From a checkpoint of a small mixture-of-experts model trained on Wikipedia.
Size: 14 layers, vocabulary 16384, 42M parameters.
Experts: 80 experts in each of 14 layers, 128 squared ReLU neurons an expert.
Training: a variant of SOAP for the experts, 4693 steps.
Below are experts of layer 11 (counted from 0) of a mixture-of-experts language model. Rows are named up (a neuron's input weights, with its number) and show model dimensions 0-127. Each number is 128 + 32 x the weight over its row's rms, rounded and kept within 0 to 255. Numbers have three digits each.
Before each expert's rows: a language model's description of what the expert responds to. This comes from a sample of Wikipedia text that the model never trained on.

# expert 21
What it handles: Verbs after auxiliaries
up0:137148115099142153160104101137178132107118118079151144106114139129150129205105117186059126131107117120148137100135097136158157147106139162084128113101180186130051152104146138177178088160107168164169092121075109162182072124167148115147113109104192167136149146087146143119096106162108096104115094079111152132133122116084084113061205143127112096161175112149089110119138169063105097057118
up1:156123112132144210111127119079136150107141174100204162099108161145129110204124113119112170116106114180127155077122129128138139152189158131078166179078178131153135103151101111122133123157136127133102172130161172056148128149132096110127055161112094154132102145129121140152118169125168131132099108101167198096174141124149109150092125083122111149079138146051078104131123201172093070130186
up2:155142094130142102110209141132118058188085117070130136154085144095109067131075124197122084086110102143118113128149153136116157115148153091146193171106132133130070157116086111133114114081085091211161057090131098156142198120142146148138110139120123111142110147136123105087127154154110076127110150151130115134083098110138135107108120150112112101151112166142197098138195107200132106188165
up3:166126102153131110125117074149119125103175143155134192103086122184130176075156150170110134110155156125031186135133081110160110122118119082137119153144122133106154125110117115137099188108102022143178102126138103056161142143114144130158144122103152151065180122118159166126132206092123123116084113070117161184105101127090139131130137137143182172120122063103160157155183105151103111134144
up4:131155105140119114098126084132160024057153069124104046128138129152154141137111132145076087152151120132167155147154064165135079108143098116081163099124132121195087115145132116101104115128122123181163112123161139060156082155137155101122118214154146141101113157131114120099105135169118124118151094158107155124150149082157077174167138139116125117128128098089181051066140126155114083091165

# expert 45
What it handles: Spaces before years
up0:150111140107115128136183113116132145106099150132098166111105092100198093132117134178071113080132071091161142110172122152169127088112153158107132125177113087139086129139253159090176116155142104160159131098106154184149117145158061138092078089096106168120143122067157131140049114145100144141103127107180130144115063091103105152137136100177121104139111166131190094114097154121123100153100
up1:103094203170191143103107147124150175151159086137188163109144144115136166084150087109073183101097067193144095097116155105141135124165144135084165213084164112107131104114115143101122112119106099074108121087105176090144168125129139144131132135131142126115124137096143149082131150147109174078175114121164151140087101152125182103137106121203153133143121205057159077162107157142149119128161
up2:117150124122144206080152084136147075111099083128103084116111112131141159111131165151168117126093150176121136126176158144106099095119114119157118134110182101116135113089114083102142133185125040177145067075130092170075131181113138169165135146191172124051130137089092109101151181100076147164127143125105097098115202071104132105126091132113167153130168122138138084117142103154122086128187
up3:107132072142128072090135072045121070161118168146160125158090174141129115126134101183150060143115116090107103121147113187134172133107113106117146151153162123140164116124089093105063198123126109109165119118154169130184172119123063117178104161116133143089201221126130116134161104141091090140169102081094089141095095117137143111155099142117116106080073161126167141159167100153110139130125
up4:074119089128087113114145118106162131128111089178100106124176136130102120152120123155182136185128121135156146119103179075112162140156129094151204129135124148105118113123095111101163119109127177165088156083138085130142075176174105152101161142128074184120120114139119084105157077129124125185127179168110151108025088146165048082161139101122155087114148156167074093134168072135102126075125

# expert 5
What it handles: Year century prefixes
up0:113116137135129185133110164166146170061082131148107159113126117141125117150148089182093157096080129121121120115173142168136146114087140164096070118194157170151071098122177145145190126129129144143151078091069149161193138194111112120147132058096194168107152096098142187163074105156139176148123096071123129115097107127082159121093150118090120153127130149108071127183108111096168135092143
up1:120129163141145133130084127093145107200147119150085134124152129137173155165065099108048193188117092197115173103079090163088132125201142126084162141112181127164116081133126079119189097131137172113139115125111116117116195168127148161132098156134103098115110174121113111132162132161132141199149124086163106122159112184127123124168104136148127134116072101114148056119117099214127111144110
up2:107139116165119189101150127108166128158086069145162128102154135129128085149124131107149162067094106194153079062175108114168158158206153143085144150127189108137133137124155126112101087126155049195176122112070105168091164135154135112154146108127134092170116161094135075164086125128121164156148089147162124126079116114171138192115086149143118116127106122132154157134104101178204130176160
up3:153143105076118111136088124175181086140130137137179137127129129151127113102112110153121118130135097113110113103095133170111130141126102170182140171129163142157068097132103093187146165071053112154107143125153139165157121174155075125188041128108113129111145194134131137180138167139134165141152097038132134075039118137094182117183134128172137164106184152119094180172115136144148145148111
up4:144132129118172161128063124062075139075131110137147124126112150111152086146121177094141104070129131107150092123155083138097161159089146050123210148132098142180101128186131123136123078111162155112120200164146166131166143140168090142112128162163139165109157105135174159061134158138151103110183119150091160102146073119107108115129080179143160171127162193093141114106158073175099168110120

# expert 47
What it handles: Table cell pipes
up0:141130150092114170172101164165121187102126139126163143116160093129126100188111154204104178049032124134197138138158140167174190098132140123111104159160167139125109154110136161170090097143155094113160151122143102147137091099158116126139104150163207163126135151082124126134076117117090200123129118095129122174108131100115102138120180117103106124116145172119126098151120173063112070181169
up1:115164129118093113073144095089122120202158098150153090140197154101140130139088090114006176163126121098113160133138108157125117093188079111090156100173119131159163133124144134109089058120126147120082146104114176124165141152134154083128131120149125128142112129113104150146124096165120102150147110095176076107130154193172077176122158140182100136119075155045124146121157100097161096084135
up2:182126101167102130074216139140135170120162134150139067115117128114101088067124157090107140098125169144132144115242119099193118154142139132115105122196098110118101117149143137110088156110115115071107114077093131169106154140169090150098138101143140119135091148105117184142133209078079088196132120144163167141127148109107143121132102129074103121136123147138143118184092200190129121123123
up3:129131031156111087113135106129127067078216154154146169136117141107115120107110111177173100127137097059132112112116153173057098097099122135115090108116182148148132104126148126154129151056087089175144153149127126124182082147154106176169102124155065122123144137057106144178132199107110100097154136116100105158132100129125133132126164122191156143121100120146120153130114132153093164126222
up4:097128072144088095086121124068143029088118107104139145152112169147133059113127119188105182095162112125138103137099123193109137098144137124132103118089121152171144078113129113096127127022160143100099176179119128142106135094149092143115124145142104134129140170122096142135128103097128093124105109080114130099128132066165043123142178131087193083155136136080113157160175076123113134070128

# expert 15
What it handles: Sentence-final periods
up0:208110157099129066189166101166174139081078148131127136125132112117169110123159170181113205100069110137137171137172121164132127088142159164029126165129141130176099149126158134112181109117140145169146097073167091149127093129104115125177140111130207140144128146143149191110080142149084124143095179091122107168153115129096093102077144118154122141104148182129156147157124141099166103163139
up1:077079141119168226093133166083113153162132162108105138099102131156109113121118068132126177139105124148117149113159172087105131107170191155124169121126135131097148168127066124134098103146141198172169122121108174058066095140093063109112063100158154085147141082144113091165131129086130119180145083106153135129124143132161113162107084062145149121109110129076117118189084161162108121120137
up2:093162128206172128079094100203126124136112087175131124122042112144091147166179204138137106124126062111120138107170165189138123151151160105123120103129125096136071177156109122096214135118123081134128082082111180155130124142117151112114199177135136131122161201112095142096138126145149181138090174103139146146100080157123095114157146169147115171170133177119129141148125137153136146151151
up3:143157140130047095095136086144138134156166140093129177124077178119159121131088089163144081088113098132131096082115170129121113151158138126151095171132156110136085129133090144162159139109173067159173138113124113137153045122108124132159153111104166101177130124072131208155128133084115145109081125139090103136099156171142128129167157151204140140049080192107127205156129128144083169152160
up4:116078070173119162088095172088179060100151076099141109112110180124139123115121128148140169112149100172138148151170111111108094079097126094081128162160121158144151148137114102102154090064119142121133102148139121047139076122121128133133136182187127151128111166151121093108202101104154104184152101154120185125082105148145119148153116139076110101164217093163173071094123121180119090130107

# expert 42
What it handles: Table pipes, odd fragments
up1:140082210195099100129121178143166108121132169164180154092151151119130143137130125125115169106089163164150121145122130098126159103178158124101144144127133135150129154161168134096160090131165150137134143083117185054113139099071183132152081102122115148111121156071142143154105174184120136111156066101144203130181170150137102169128087128136122159150130130041135152156142104142093030120091
up2:151131120142128123135094079207129120113080176143146128066111166127061129109150170132139092123141101150113146056183128089107113171121117117122127119088181123077120081110049120110120129123125079167111179075114136192104159160153088180106189104146157143171140125109152095152148126146017216115102144142110140106149123146129106138128106141093095132123138141135149172103150168134099172089147
up3:148116061127093100104162106152167062138186131106117146123102169187114165092127141209117081129080081148128146114156145154162185132080148129184125099131174124107055122132108171121122157102155111141098121143163125119171078133137108117107097209144151130086153119070152157150116156063109115132162170110102115137055151139081140090186091117130157162137136141187167180082111142108135132139116
up4:099103054204167133110133155079122111090143098168130106142134128171150139125106118137145166115159100138137160080123058071133123139146170164064114125125145140158109133146134069146119064038139169088105152143137126125160158132176150125142109170093146161130152133135061145130183084114132091121142076167142194103101089093118076120212128153104152082128153145098145117101173139134092090078125
up5:129167146152172192136108138127180156104090150137128142108063149112118096164106082088086105156070232131142117099129132110103110112115148097089110198111092132124078128144156095112136139126067081135136087088128107134147125101151161112076110043165143092130142098102123119136134151097107168118122151089123167107157153090089157130203117099084061128138201131136101146188078103162116124148115

# expert 60
What it handles: Table cells and S pieces
up0:179141147109115110173110162159161146104133168130116180131140109141164097110135123183119164101069143171133220090171126137125191074094155162117114110099146126124107111103161109150094097098153208134200128081074092176132100130129074100157054119151133090096178135097125136129047105106089181114190153096128129164128151074160117098093134113130153120135153150114108127134076086110110108129124
up1:132103171127130196115138077125164157124131130166153125134114132149142099093161143117091178129103132179131094122068199160118144116128129128106148153124144145145144171166165168123144156126091150161145141086030098102132185122145084185113089142091130144113153120130083174126095129167120110164144111115119151167202109128144120173096088155180111125050084133051126137183105056154101073107158
up2:131123130139085108137161100193082096160139139076123128144144172139059115133167201161113105121127108154129167083171159132126065143134173079146162136103097136161063147101103057120184162113122056176115121090139118129120195142115133104132114180156101129187137103104110113123127054086015162145155136132124097148097149121124118071123177147141104145109151151165128121164159110132134156135136
up3:116098105147192089159106121176094163120166127137147137092081178193131111101149109174142117132069150109082162083135126161209133153161112110181091157148118117158129117072130132141183152128150114097183162130120166105133098136104099107113110148171123152114191111114113211154124157136143119063152211080100109140071128181128163125151165133115180157115104139148126128105198143169123126130184
up4:134129121135162177086121111106155070122164216182142110134090112102120144094130152135141151100157119159151146149121103131127133151104122106131117151141083150142121123177086136135126098010165108118137111128186123099151112113151080096123142185136094151181120181166107110130137133076106104098145133119141135155112131100095057115208070126091130117120170118116205123125165134177051112053098

# expert 20
What it handles: Time-frame prepositions
up0:140127106125123104175134141165225143103089210160088189062097129118149090176145114162100112087107095119111131095119118170153168080140119161075060134150157136104104101112179161108121082068136166191111087094106129144198068109166094167161094148125180144153173149144168179149108071140144151133149149102128125162128098091132124075104147138133108135108162131113101115129139108093142113159129
up1:126099126146128207177087075128152166130140139182094148095136110137078118187116113136031140115129108170118103120097156077121163165175112169070126186135178104153147138141145112150101149135133154108125134104130154071114176141146071156152106097147089194155099128073125173127134150179117109161164057125164153177105130166130150143111158129132111133117050194080123099146113114113107100137167
up2:084144116143125131092169133161118087120131109145151136098144095130082054131136120109136179127082088168087182088158128194130144131160148126192148123129083135095116099115077087112133106089083068133144114091122154173141138163155151129122156114159210149184093134130184079126145189077053153087100112095139084123126093144099099124103067121149136132181130163133104147135164137216113134144149
up3:190166072125118091127102096160137078182122127099153173123102221122098115105079109158086100139107154110116134102124098145141120153105112148168156128116141124160060169109130135165108146123175070137176171114146133138162123122102061137154123148136118131082182172119145148122124141184107086122112195092094068172110129109069130091176115189176152149134087120115169174147077094098128137145187
up4:059136138090114145122076160079138068120109142136110087173170135071151141123178178148099230164169090095094121123078109124149155113206142162124117150132155174151144148153082106109146046071122166112064112119109090106136132145147124195109147162131137160121119139152108137136127067117104123109134083135147167165048140107145100129132109134100129113102127160127161143138156092164122086064136